From a checkpoint of a small mixture-of-experts model trained on Wikipedia: vocabulary 32768.
Below are experts of layer 3 (counted from 0) of a mixture-of-experts language model. Rows are named router (the router's row for the expert), up (a neuron's input weights, with its number), down (a neuron's output weights, with its number) and show model dimensions 320-383. Each number is 128 + 32 x the weight over its row's rms, rounded and kept within 0 to 255. Numbers have three digits each.
Before each expert's rows: "raises" lists some tokens whose logits its average output raises strongly, later layers aside. This comes from a sample of Wikipedia text that the model never trained on.

# expert 10
raises: ",", " and", "-", " in", " (", " part"
router:193108094100173142126124156162065136106114112103109136125134111113098138139196104101149169105147113124119114196131112134100114144120127138129109148100092114112147170166142117137129194106171129
up0:120101141122140118124090159134107149160121167112108093157175121147114135187157089128156166130108113170089092153148147104093106133134067158099136075172171142081082096128073167108165195112091098
down0:126097104091114120047112163096138129150171160122059129153079112174165072107121139055129162086120098143173150108152097085072121169153106141092108108114147134105139148121095173172142147179100090
up1:211103155182118129112081116109083150153161172090121152114103136124155190100103115102141149148097116140103099166056232123155155103146071166142065105097135207093136132128127083105157090149197106
down1:148084153085136114130153090148163131123124168159137129138112185107118136140111133123155164085232089156129101140133128154103127091136123067199154107090104133138201122116111146121126125126114087
up2:152127124104141095104170112026139108083123104145120184130187125152214105097129167142145201136104143137134174150092077128176176104102121124122120145104165148132143140115107111132111161088065158
down2:131113150137114165120155144138181156128135154049128163146189133112136118186112138130177156072166199091132109164173170093145149158122142188141123158130108147158119171115178177144122141164104133
up3:115158136123091145091131118171100110202060132141173119154101092133200139070177137074129092137081170101097163095131121125170135132090125138138057115170155091149106145146140144108156118128085155
down3:122188044099128088100158147090175097123174120110110138119113101133175150160064182157090104176097151085150116160141150117163103139129126143119114179133165078134166083169160130134099185129097127
up4:154087144141153172111095175072207081053111134145123129113165091118105113119125123110145142172087144139131127135086132183181104151096063106204162111087110107172155091115182114119110143117151110
down4:150155120076140147070136079132097128143098143173121122113143126150181119079117148118150149117106087153105104173140069109138128132098165105222171157092071118160134148171081121144153141094146134
up5:117098114082128077152174131101126139124142051134174180150122087123146172092092178116112107146083089114130132125069151126178162146104152169175155168123132106161165138088107119189130127155119095
down5:118135149133075144147124141117155151139204175116120116209153104078145098139133159163130202180099077154107100123117141138147115115110083106121178131124146182125148169126113083173160146096145100
up6:144157118109079153116160078110212158088119146148140078144134109120185100120124124119082140124099146203128132120137096112141122090106128060066129136128112070088094163120104120175139114124141153
down6:111119111129091069181140165175131108114104163216116108122112167115187042242156140148074127121118104100175135118177125134185126066127163146078115203130106131205130186110140120187107110136134133
up7:128197141094105207103102186131131120124081128159193133126146128135058174115176166153079154092114112151157129145184133197120135141079109143132129100168121106091127168153106171106123072130111137
down7:097146082121114112142164179158116109099146156123104157094109137175161129136155104050126104063089154083055121171122064086135076136166147122100129168168119154133111115140128169147098126122123058
up8:176139157125147161100127132093131136176165144102145089129117124066099130117184113160122158100141166137088092161103167123120090121164120134132130108111127197083123132108112091169121129134156127
down8:079119131106139100126128057179121143169160103093104124132122118085182146141128063130136164046125092123117115105168071059103099102093108101134163089105151164103078114209097045104095129106085108
up9:117105177132157138143183186131103154141115108099132137042120034115150155143111120085106147085053166104139071119119199131073114174118128102056129195107120168105158147158114130071082107096152176
down9:159123091151106078119106091119105216173112136088199117140063142142071094142160104110142160134103123078123112139136102185172127143108135114123114091109130107134171157126176131133112107176129092
up10:078123135143089077153105151173146144081174115134157133106171137113104109084095161116131148117114220175137077201100128159158095132079130081105113131157144115045101056159167098143152140119180155
down10:131089174138107136127094093151094074139201164121143140150104109082121111118126065181132147157138105183133141148163168160154194093142161160124143135114220139095169142142108112110097140166051085
up11:104163142122134220131150135148125095143148188137161155132147107146110156120057084085127108134123117072087111139161117064149156119120089115144156134187171134145085128126144113099127112103139136
down11:137131126118132096058086105182122105088138061172089195159156119139115167146092089103144165158130099098100120097109086181093121137112172145166008126153112095110176151136084074124126115147123113
up12:091157162140191141146162127071123087133150176121157138109125099110165102075175158094143206075146119096084144138116172113130117107159107110131182152105102151078114154142132064101156126056105125
down12:093174161137119204173153148122117124136206142106183181160088121086137115167125141130120068160140140128108195055128101094135124179113134124146091059132155101109104157108165104168206114126121171
up13:159169086191128114132114112131139148091115116176147174078109128083165119156151134099117151155064155104154159136138145101098158145167140162101156129078178160119132157090148142087152164152134157
down13:141115144157140109138140122150071134086116116188121122148115073115115135159165146104131115142111149090084162170085135154098119079102095155132121155121102116127172153107136099128075149160148144
up14:123117148164172163124094180140108182189139155134155124091116153102097091138138116170123118159098072055160136112138124129143150119124164094150111138151180095144150174085135102195141130135067133
down14:150151139146157146081020099102127148072124181111168129112138125121122054160183105131163146114150142154134138131202171158131140182112147110137108127072101148114124147121094147132114134111096090
up15:129141121176093128174134043147112140134137153044076159114076159109103061131127136082155132116146162111099074125153142147150163067196214118142151158121107123092129134146133145126118097109164132
down15:106131123113142121146093147131110119166135132151120145088117133174115125120100119163104047160131147199165101182081112151127090151111135134086127073131116151111091144097173147121104141127143133
up16:167107102168160088139133122088103067160064121144101100150139129134147160097053138112121144149140093121179162234089126094185157098114119087133138101120149092156189138068113127124148078069189167
down16:154125101063153176108101115131181111115115166184133112200068127118118140095116111047157161141091124163135188101142179063106107113114166135056154100142201128150187081161104112168144154114147119
up17:120106071117137178141133097156077130118119139081077142093124137150178142126129096096118148099148098120127073154185069130164172100099092107110142163146085119150097108106134121179148143142161162
down17:159065165164170101148122127147115108180151163121162085113128079154140145170174109067176155100175185089123103147113164169073087047113150114141127123115122113138092118136156129084126103155155166
up18:086155088138124101134101105177107141091127099138184132072166129029158107149142137121125119123130155134144075095172119110160138133167058145114131151154160140160161091162146119153231141155092096
down18:095185112161152156143146138071144148162132115116186110129116099119120152105099179121149058097147113100086133151136096131090120053137146103135126155127120117107136137108124096128086131109114150
up19:127139154103099139100137121166129153076195148093163111132092150151102136147139133118156125115139133099148148211105166164130105137161083114190133149148111104130145120118136077106097125118121172
down19:061149124141148178086115076162134137159137114125168148142153143137158127133169139098162195100095136140118116106159087132099067122113131098058074184095129077090137086109148099193109155167166094
up20:113121167101124091184117183158145126169129079137114138087120073102196098175146159131097155124126108062164120178142151080090139084144140104125167148127169113141093060156108127149091163135084115
down20:117122164070127172128159157080140138154130176118132092147132146122134169099131113183142110136119106119160160148146127161133122200161096094099106108155099097121141147129165133091116116103132135
up21:150125139090153125166149143125087119104091161092188153105082127135190120168145103140163155126133170089090097117146132134106122131137176166124147097093112162089103104116129109176017166138150128
down21:163079035150134120043123133150157150101138133120148105151147141137144100134121113185083092103153133189140132141075150146132114150162106108068121161099162089128132137109146103128118134075118106
up22:150167145144137166063116120111079155101088079130122091163107119102125088090129160054131056141137167118139138137078143129123153063167117085140168174133170173182120163170111120155104110125158141
down22:135120166134110165143104124105128130105136124118099117126104125083120138154128124148104117161157101122145141148153162097111166145100167149137031149167079130126226164136118182096177122089124103
up23:120103054159138106111070108135145125100100118114158126093105058184114091130144140142129127136090155105168135097105088155093207095197125128109107062093143138111182137168167125124107121148074142
down23:146088127110193142154137151104177124096091106117056182111081172156151179084174156166156109133103112103123191144161150152138141123151116205150083137114119141116162133096082146151039145143118079
up24:105143099097150119128140141102142154145171052107151118168147050139140098136114131116097107112092136166089125104064093140111160129149100165153111136093086096174154104170115143113109132125081133
down24:124165111077095162141072123161155126189143131187138147079112151066143140155130151097126124126101138139150058148146124134163123167095150178102145061154101102132083157089106123102123127090141106
up25:106138095135136143097090157170146138121079122192140123121090141173086124067101119123117151106113137146071199129107130169130062126055093154145113121154183147080162123110129122128097165141143136
down25:136147154098132168106135151180138142144151176169121148153187139115129115046108134149144105145107175104063110107054088128100135107110111102124151152099040122142138109126091114112182141120181124
up26:150100078111099091117148139131160088084076118133123078097100133178138119090068157064132127043136124104159119136086111134106101168129076150139110162124124142112129124127157097151106146122164137
down26:138175153145125167094123090118141160178087112152116142161123146105109101222125133125131135110102085136156172150120174102156187209150099124118104160158136165185152206103131133124116133140157188
up27:126158109192130163121175065098183164139102154091177145130185152076168119090135129078102157132091080091132130140147127132119161149143127124084100108106131085166141163149090129084157124103072166
down27:138156109150100034116136102073105105113091133102125169150100142183144152130102117119155123169084107106105094154129157145157070121134079140092169089143032175160113116147133165131180168146090078
up28:105143174136093107106110088091150126100156124120151158138074045171114081148165175119105138138157125117108158171153158070158127101153146153121100137156149161126116142161169078087132147132138133
down28:143161120172104069080156101173105145119144163072122110150149119100141116098133126150122171105155109157131129169069119130151155093080122189171076169146157127107160083124186093139117158104132143
up29:098119176077140149141121142135120118133179138093131067124117131103142074107177106083102128131077126146102148105097181154150104163156131116101090125187154130070141110135088089077113132095138180
down29:087169119181132109172149062115100130183096162134117107136080094127142179154167149078188132111158065131137099114187096130142092152090132094180151092073092109123121123129153061126127159113082104
up30:160096080094126127131151117138089098112165165111153128149147146114136202114130206099101122103138138099109153094097134125121086103125108139136125144170157068048118090155159145171139137125149086
down30:099078093196167110176154169149092108125083108113068152142078134109099122146121122092171126092108160148150171088165132122104118182143193134117136120131112094122078142142183098012150061082081145
up31:190106158112090176133104119156167188179092119122121143138131163074132089148133112070058096178222128057144105146116137161105126124158065099150154159104155114128088113151189183124134115125125145
down31:081092120155084146083143144109086142083094185116122124046092114155160203163089170046163151088140115134153212139129203123136067101169110077100081112169146068114099127068140145139085145091144153
up32:173164185159127117072126139170125078127071062152123111129127174142144068122125087115163114104060139085141104107114154103143125117154152155139168149113142129127131152126048097073100110138119099
down32:145124104186081058107142126127113079116127077231111105167106131124107153105164078152126090142213164178196104148160066095188186140126214140098149092110119078097115143093211148095150111151114141

# expert 9
raises: " the", " a", " an", " in", " his", " on"
router:114133110095145130127099158150149117105141128073080122158123115119139136123129139151062124094028096170126085178164143143098109158150113091127159096131137159126153092110129144152114150108157113
up0:138107160161148107088105096124111177131088144124138166157124176130149162189107150116155108069096106120130104116144102119164134144132184075055132169102169154088164144168122139135173136147125092
down0:144151092091133102153135148130130065157149157114135191127125108079130122097086129222049144133087132135142177135082124164067087101133107118156106120159083094140133136153073075124083122172096102
up1:074203099113169094138061137132121186182103045138118100145107094139070113095137086127140112201143048176127136075143167166134058167166083109156151130086152111099153126090142179126173111121108085
down1:137120135111123120137186135010111141108141132108163124090099122082119126139170119014135119096126148136085105151127147174124177121152154034120123118147085160098127220116134153099151151151133106
up2:106138085189167116152202096149134127094128102203121096106103158140117071149144168096138125153145155099071117124150103115166116115128065140173136131111152153116178127117179132091157165137107078
down2:139178131105139092114090116122090067124041192140108090163125111117139121145193110130134067158071164128123118148108155139161165152178115175165169090123159149110122139099101144160157151112146104
up3:114130145198132159157115107136065118143102104125155090145148076113108137139114163164139190126127117088104073091152174114108141100103156111117136153166131129116203100173150119133129155094157111
down3:120172072124175113057215177069199155122108161129115077065161140110083140195152134091112121151159127130092183162115126184122132163152163114152051139098089089117063122121129124111171160118123111
up4:125131112166147107083123170070083112150184139130128103113172101099114152174184086113160096168090129137109154136137135154083107094115060156100113147151126129093102124090091101157140168137174206
down4:170138138098100116101131089133129136146104130119116200126044086169154070133123122192209140150160105100126108154133134106123134160090104129154100063077132172117129127105148090040118139084117118
up5:161132114100146107167105133059158106137088125086153140154105151127097127111134107166115070127165060118122128206167088070202088130126105203084115118119077124114090030134096075132117140102118119
down5:133150155106164085151178130146146161189068054118141082081110126156126154102115108116166112068092137106148097139087117176078155140095124155118144213145147146162162091125157164132119113140158177
up6:131072124149103191153131176110129122074133200097206174108139096125140191154134129158161102103137148160128106130127101179130185137155073124116146202089187124136104091121130112199108120109140120
down6:118151106108169151092147135196125174101137087096085102138127084054171105099116127137113144107141116127147071124109219127132156140121138111129170072080136126117136146109141145116141137113108097
up7:133104155138141146102153151139170079100138087084181149117182151038113146092122132125134149186129064145152110123152158150150107137122124150149121167144099124102079135150113113200120105133124142
down7:134141114187144125095131128128105089184165155121105101103148146137093109130121167068128155159110139123103142139095142124069183185064107125088155184149209134099132177073144139053131064158171074
up8:156086158160151132085132090094163154084119132143162162117131135157079112160158177169147132098174116139135116119090083155132169102142126134146155084169154106124124178165089152084127148062102125
down8:140133122108125080111161136185094148180058132111139117090157121110147143155212133160129104166112103143114119106170146097131169152192116111091167130103152068095206150126210115148124154161133132
up9:102098140148110071114149204162117085152149082145102112118149125076115162074081116172061123150146151147100155118109150140161166112086159105110161154123141125104181125093173130097116111096151141
down9:097172149103109182071128112144111113086106101126104146127138147117149134151171126187147144149156125133138162087079151139122152149143146141122136066115139091134121173135130184113128143099129125
up10:124143104169130151060145119158116126153124118097101139154111092095132163119109106101119147149112140113159071127139146113150117121118150157152143112123122119173108152116125118124112154138143111
down10:104084117127099177149223087138154117077165127129127182126163132158107153126179092132164085074120160129131089149122115167117153146106077062090135085160134170135135142153140126094135147173108139
up11:124158130100086118130114087138068172138135130157205179170110156127109084060068162144088128164104130150123137124113155168132116119085120120130134128137095147181129110139190079147056114097155116
down11:118115116162175160133092108092099101161139095096142121167165120157131128126115099053140104116082165078145119182069145095121113111117049170067140138086158065137124182111117119136156129160127074
up12:099136097086103155142092175160081119184115123122194049128169112080197153127112117092151116075116158091099108065076203171095130100221158121072115111100139138150154127098100150152154214061132132
down12:107157120127119127062149154086103114103155099103070111133133065194086132173159112160139137123119199135163099132114143108134114105132106119128216129142127140133188127114092122124075051134111121
up13:122083129126102118056101116162151068125108125106100145117103093107133145130149097100068194140113060181090123168177140105083110126140098155164086160111148105133200120142062127090123150193171146
down13:158133109110112128149042120057140161126178149111123113149128176115114150147155146112222127102159214144096136160102132137132098136143078143210169158186127095094119163074145099100131157124162125
up14:203118123177146150180123146159136115088087106134123114175133145156094197102107151093155116129111113096158140057140082126157083161108130154121116165149135114154148174142164108166147144166080198
down14:151134155097127146138126142114133112146152145158164104079181161076158141148121087172098137080175158160101124115134144098086101078124078138050122102167145122046104129112155194166076093106140133
up15:133118074128111075053102094099146065150113109166146169157146093127123188139107144152148154127113096146171154136066177142145119157107129124087145098059200171140121181137108159102112125099194164
down15:177135118086164132110158138158107170091178141154141088106094129134142071095135158184122107144097151135126165107141100084111145110080165124152150115083133172122142112118079165153106137152129140
up16:050089132127126143103154114139152151109187063090132108132064154122111098095115145150141100122163104160019107159163140090138118093151094118167110119085089153157233129136127067115149117129146145
down16:154116095125125135196063075125107092168075165152177095127167119161156087135162163104100201148100108139108088070117103105159084126099147122117144127140177168099163052145134127171164215147112075
up17:076131104174188108064158131076130164149121187141099100138154140117179145064190145161171170086135085154220109140090133128153098149131059114115104102114084120093104147109108179171209171127110115
down17:125059144135130132086112167139083157082078095116146151126123105116136121110114078115079181157119138107128083106151147107131175154146158153159111112115158145171136134160125193085124183107100092
up18:145099101176140139120106123149174058058089073205097145147092141102108112128138152101146126139109152199155147148163105160125138138126147132133136149153130179058049104174125173207150115076111164
down18:079115194105118117150176088107103085167099132108161120165159129084147156088124146122157119116135106110126127118155167139120163087092103168119166087166141139162154123154111130089090131100124108
up19:123122103163091089111136085124138107133196173129080110113224112132072169188148081166115140115108139098130106131173210209108127144105179048174123118102146147118113092200181112126099089153112116
down19:109061150108109196115120155173187105147056203104114131147099158159121149100109148070104155085108116130137115123085139154102089096149087147186138104136149148221169151129121144155165116135136159
up20:119127125168160166127098117140184101111126139190162122128099119129084182117130124132175140131094105167110131146130122167132157143088119134131140096155144121106040142065171082097098124143131136
down20:129134135096078121157157125141135133167154156060116183119126153155098075163080117133111130094085124092131090130117107150093087153129126123083120120119171113132152033147113153172077141129115144
up21:108099130127136176113127184118132151159114085091146112103110087160170174190117081103103103119130123126130090153196146080154115079163126069172137157201183135094126147017114173140089158147137144
down21:195113102076108126076030140130070115172095094119132122101103132219090143102097205169140166188159113098128129140089152053125112138148135205114061148129187133114131184142125118132150140207117123
up22:154093180159095165129150122107162068122134091132102058107145106202066172104105126093148099185147115078148186065118130123178115092161081116127146133147160112186180167119142080109134111217115144
down22:117127170128114119136154175107102078091112043168153089119148130112176141141146069159120123174164102102058128148122169119111113109149157133173089066098141145126141121165111145188130147146100121
up23:123089083037130077111144112102112134159124160111096158123071119206129104131138080064167200132104116131121146110169148090122119144109124158161107148174151137130173112088168136070128166102088194
down23:083119155124130131076134168168151126121111129124156122143092092160128144131107093083138114190185103090149055121119147131094077086132141142091141093186106171133120085147145199143142110125159097
up24:134170133090156117201132121125110178126167101149110125138151137092103177141142145150094156107128091148085135117091148123145132128128102075121103164176187121107118077180168136098102078120144115
down24:087171165094122115116100122122140137105114178136160066162125138138105106145168135164126150113112059110159095162166174134166167134093116097137154082160150169187144118075138107129084150152181173
up25:169132138058125073101175170123104150115060121122166134169143079157133132139137142224085104083124138119152127169100174135189106123068219131103104085119099160203092108171076174093140128189109131
down25:158116144155136135117109142124104100108102130176095160133136127133104144119163150190039172093125094073082117128101072065046171146145101111205139101148184093113095166103153158109110145073096102
up26:085140106103070064087104149169157044139214084200152094174103153098146167149105147098169147077094108154155091134152181147121114114134141122108162127084132123133119061154067090169132137086120125
down26:146122059121116097150097158153181077169152096092096102138146095128118098134166085094146122129146115102124136116151140126129091141123088126061123156101161115173132164139130186130092176130130092
up27:086112094141167102069203189098065178125076098076122123144130129129173151098098179139099189093097143137082147093058172166105132137117131121169129099141138194092124123170139116142125132158147115
down27:099080166054099131115079119159189182133136126147081130112140123121136095140161165097132147094125136120142130114181163131095094124141124196060119162076096143108174149152108100139113147137196137
up28:196157098093132086142116186124102158162097104093113120139187097154138118115149156148111182075156136182210079128013078164149056171124137120051124123144093110152125108158109124110112099135148164
down28:160122124210176183134157091148166150118113063117066102133134188182150174111137165167124104126132160125119178103113127149143152106095116107192121116070124161093079116140133137206169105154092103
up29:171119173202085166121149068193147120103184156104120094089126135180091114199169154081142128142129138123092112165124131111200167109071117131118168100156063060132138144074092093130155107135123074
down29:119110090166155135081122150117136119104183090113122139118083082114204117133130128137092110074135165144184130155145139145106061120148101121160163171124143159109043104145117106131157109159106102
up30:136118125119161158098145148122114131118166137103124090156148143118124126098158166138094175120170117206145124140081159141138090148144113145200119166125140099093144170173128093121127104155112138
down30:062115113082144101115130162096141123155092124119104124117172117101137046144120154191135095116112131089088138173164083102127140112170138153112105117171142129127113161190120165141128154154175120
up31:104190079161159149034206146134123157144137147145137161115142123188108192080084154151072116153165089095149143073062116087139117168144141113148141121166126128128094119141098123141076116124203172
down31:152092166118100069154092078140100144175138148075151174162069114104136098109123131168141121162157175156099122118148118172143110067066082093094154143127120153138152135074110153092194082145108110
up32:151134082190128087154117175199070165160136128074130103157082154145151082131151137106136072152178136148134154144150125122093214197074141108107192127137143103142151096118172035101124148123154141
down32:091192155103128149079137146148104108159118117146164086155166132125160146150132068094134093105211075087171125111115079158108141117123124046155126111111150102115063147128128116124162093140124115

# expert 26
raises: ",", " in", "\n", " a", " for", " first"
router:131120131080148125090107127177058118168186121120134134143143112139128068093173122170123114121138072188100105131141119140128141135193124116132119132134052175125181160139138133176134145101158133
up23:194135073089058164168144114063136137153141093098106107169118132108130106099097121116119096096138194121143114105119124101109092103112169097149066168163108195115144132070124110181110136124157207
down23:158137106129141199167105142119090095122098103094136094221166077124150147173117164181097089120133159084183099055152085149080036098115093126082111113152173053075167117166131114136067126095185192
up24:170081181093101124111100162103171143069154150133086146098091076116146112121165098187135125135140130039148133140189056114098148155128130151158115150068099148135148113113103117118123164150142094
down24:150223028115147112117118134075079105143111142152141176154131098154138139047133115142125129137134151114183125129111174136141150120119121102151109121123099112119117104123144155138147169136136149
up25:126127135060131131140087108160160135094200128131127131145166075137139177114120082148060086126112091124119138126103141129082148161105114098083127120128121109118086085130082140137114187089118128
down25:134139137165125124149135200095128064112120065158159122135128082148063096066073110074080151104104145132209143090115114107145092111113114182150082157127155126194152109112111093179141083150057105
up26:110100144174143125102147161148101141120146101089103184128148097059126131136128133127120129125121164119121120130119155126114130118185081170150071119118103170165135073124068129119094152142126096
down26:176106144157112096127099146157146132153158087133105110112119119148139138122135128112091170130140117117149164139150112133071118079158116142159111150125108157203123074123124113103144112133163159
up27:161138108126150079056175121113077144106155140109151091115111138090186128098126183140170132117208121069123134100087141116109164189116159162184119127111185138149118083074155097162137139122169108
down27:117107108097058085131119163103083070151170128122142103092146147121100170174161111117098124143113096174136148118148164145102074018097129115141092094150127065149136155168150127149162130110144096
up28:139144000130112145113194122107115118097096136118084125158185121162146167154141140107135124077135138085116108167119119154156092081139135060142114181175127144134098131204075102131116049090150150
down28:151128110073167106103075065071149152067101177066185123102129177127160127139115111151144116153152099128134104104145187085094120115105150053138192112057097063089139165179086161167119090145143101
up29:131142143109119154103102106115100147070138160129164114062175164152176145072142121115195123120116132079139199114149118144129171151125183071153133121116122106095167155149154157089160140104129125
down29:131121138172149137117102130105121078079081121119123157150103154056101089126154122070156123111153151171099109070128094068107157128143105137100170086140147066166110122119142186129104110134069173
up30:094148128114094123094155146110128120106098154112114144098046088147068125115194155138199135140109099134127181097136139103153118133137128095141108142113121167153127130215175121176103108128091120
down30:119179078089158136151127172175122168141105164162148097117125117101112103107171151124101065148169124133138124202097175111108091135124199116156119089134119117147132138150112097125136148112084148
up31:085117118103142136150104098161157148131083142091170166127136102155131120158152112095068127186134106128119087143142091130047151153120197129170123160120126086138106136132138185134103133163098141
down31:178158179203105179102133137091170142179183128098119131132155099108135135117147094173134149134126072188103113039153200127153140143136125174147155190072083174121119110029111093161123156088172174
up32:145100126094095107094177181198098086090161127110091137114112154159106099122141126139143151104080156130118165178143154161191093179128105089132151121141062173147080136190106104161123119074154155
down32:119105129169132146131107140127113157165145075092127109132107120109144145145144109123105139119158173088154115081116162127135098083094128108098174210102185128134115126124086083146120190118134120
up33:051098142119124142105161133135147196130154142124205163148143110146115146148155101123161153121155116153092105147158103140076118132120109101075136101174189116109155141124086092190126118100123143
down33:141125023091099148087102132117159123116147129117168152112148101160158113108178112080106146152077126206133112129140122130144176103099109122172209125163112131092122143160174089116125143054102141
up34:038156150052146123116125030127123173165200113124152187138170137108132060179149167139109093143077115152144116164116175116113132174107200166158148158120143135091167175142153088133166146153176096
down34:147089133118110090168108156219191083134107152067098134122142069135141123150131124000132143172124133099122163095209116160151136172112063129156088102115125119117106159067118123138120155118089099
up35:135143117175128087158132113123119081105093157151158103133167068165153102067111117174157148222121077131132120176121174158167122129136202122127096143136090153124140109143106092152181153113108111
down35:128130175040147122119134183136163120078181134168125121158081171065147163135098191060122147110094054136081090084146077139120129183112123165155140163090162143086128119094161101124172078167179136
up36:087207125148159162115116126104123076181131121094144107151119118134101117080157208179118201098112114194121181095115131150169157146142129109109188127137116124153169128147108133099122083092164104
down36:205121168091158116149099149161085140135147158124135160094096107121116135127090153082218074162142160150156095125065082122127105132153097073069114122190112118152152106133148082141118082117118167
up37:119103088193167151063127112116107136119101124199172140131117097123165103127187121164111151127162116118156106149110067135159107145116069180089113100096131181134152131198102146158138142118134113
down37:154151140119107127104125120055148122110177113107147110164182129081178166134118128153172114087146202133133164093166163112108065145107158066131040144097162135160163102100055169104150134136146165
up38:134133088148145048102129122178086145139092129141100098175090117103095103154143178137066124098116087172135152132134148159118148106137113113206123134117147160170181164125119088084131137119151176
down38:115147076150136070132065127078130111075137123152121129145162150143091134102087068106166108116097164128070225163136153044152143117167087121118114150076136144094107169169098121132131166152103127
up39:138138050157135150160117090148126176089131136122131095158112076126114061145141199055176149162125200131052158125187132095162124123170123113149103119086106094119087194188113170157136119102112233
down39:113149120124115132143163173114139131134129127131126104129088153095096129185132148216110094163087090078131126118179145081123158150095039108086174130122084120107126198105143153123124103154094127
up40:090107085088168163141094174209103192145052122161115157105067152144149120166085092140083178219126099154103220129105111128092074214103175118113067102145144154107156157162086093177136134098164131
down40:128141079147120155183071107144103091124127168140070130152160159158167135149154136144158109079115132072141142108128156104126143129129124141176125021121117147169157119110137219124124114104117144
up41:124130070081148183156103151167115118099115150125141159116111071105134122106162158101071095112088112115158170120117129155142082117074101092112136148102215119169128152099137142202137077145165130
down41:067119147097144053108131116141174080167108084117142149150062118127169144142186174147102167155141063171154104115110128106181179061107193102077114109116163148108127088119144135130105147165125142
up42:085128142073080139110166138121135143081156130145178111121142114108063123161123162175078101063125142133116131094123129099130122153117111136138131145046100130080112054108161068185156165125183112
down42:121159074137106148132120089126097130180073132131096090123107189144152105157185142117115177129124160133137218139109082151148136138155153087129113152168087184109093204139089115108131133148149111
up43:144127157148071124122137138156124142126132154080130046155126087078098121156151145163148166134104101108052098104196172184153203067134128111159131115150118135136156124152119116200134121079086060
down43:107116129150099135109154117182145148109128141092166108074083119114133147161117157110097128149128103132139127096112168129028149186154163129109093189143153105143152109093174103146137123103170159
up44:128122154069156102114121034130104091114118115071107151151134057167157104071104146179082185112102070112131145154120179119194179117083140128151094143086124144156108104140145151133177156146158127
down44:187128094141142094147139175170137149147107082119095150080130122086121064136128129105100114122116122150108150154175165158175146109098172188146117152129172116092115118152181134064095165140105142
up45:109137129125123129137132065127111158091165102157108217129150130093148102128139154061148112094082095165198122111137154137136094094109120116180122091110096096117215203111159160075118178142118133
down45:181134126112111143189163217115112179081128193193078139086129197151132105144108065149152088126167142121131184114144110163126094101114184115133125135104162117109151102128163124100085155138072109
up46:158117160101135154098095123130126090164093159132105131117109076070090130124103134140167151175173076076133124161137067136170140187111071152138083066133113169140148191139115132170145143116122138
down46:107146117117129092099150146199131210151138146087170118121114145169174132134169129026112123089124112054126113145111172104063120127141091137112181121196206139174086106103155050127119142116127132
up47:154109137150122129190150098121127106129125114084153123094107125170139167088123150144161128185111136156132141125142143107158136120091100084106085153115107103169142147172117156132192147088107135
down47:112090168123117138081141139145132138139113171148107175096079065089120090184114185153163089211069147092142108100095102136104079128116139151169186143097169112078072143154095176094139126145179149
up48:142176090103084164117112109175114116111191115116233110111136158111113163110086109116165156123146132194109131186106128118138165114122170107119199143141172070108159146145175129148189113118157166
down48:127172195112137143091190108109179144177176099132208145074102096153131136096067131149130134135101109087102132129118095056103108108142121094123097131108148155133126125103128118057075091146130130
up49:102127121166117107085175140151140127100166122155091114150095116141106113136139140118104095139084139151065114057136210173131135061100168144204067099148133123166108159049090166113156080180129109
down49:142161136091132133168174163141148101114138089089176128104101087124154162114192181088103134154185116217120142129131129064126180043131125111124162185128147095166105144141065144053127115137138150
up50:149087094137103124147101120140135121134136152081110143066158110131133175083199158190158111175123095148118098141147158124144090186168107105130093181101112117150084137127112075134160149134145145
down50:141118084161088116178121135096175141147091076070187113141125138171138100135161127152098127085184119151184154129121082124116142058133117164127168158140138109107161139085150117125095197160170083
up51:143089104155113172173122107113179107148127109062136127171188161090190092115137147125091075131139140146089127131124087125176107097144134182135100149069155148124168108129167085145162092136101122
down51:148128117128149127126099104081115127150151083142215088209151141115115121115191140110129135110163126186132141118155165140107173083105186081150081141115106090091139152174128134112110130088079195
up52:088137046127083151098154154139151106071147119129119164142138122124128124158129113188081096075121129145128132106081112176151073100108067128115109077169153073087141119143132131144174134141154123
down52:125198129156133119189098136105113157088172182131079139104122185067107102207110110124149111129126151113101141167121091157084140131151113151133151121144134162130126187122133128119095166132113147
up53:158054082171076141125138127130123200123132195125102180097063141109142105106118163142154119110117100112137174156153126150110133160118176155148046149148127120132136062165117087068125141141119144
down53:127131135118141168066103103153120167160169104133152141118092138157145109145127061072138148136066157127151124104142141144131097163150153154133158138148110075103169161059143106106110125120077184
up54:077124145094107124158066077083152097196165119128147086116108108072118108116134105177149157140142099118172098139170093159156128119183125123121131155152137180169110120148137148138106081165129143
down54:124166149144154120101174086149173110135096166118139132082143161072050122139111097181141131144173147200077134113102102155129069139155164095145097154175123212158108147194118144077086167126060136
up55:101128160105133155090188158087152129121141114136165121167103167160157072143087106103085083153102147184165168145061147133148108127149127093112134063095109126193134131142149121079119141080168035
down55:114098110109113156101109179117114185131109091149108133161071134132107144129156187219113138135098173154147155077144165124134196098100180174100141133164144106157113119175141089105107114150152125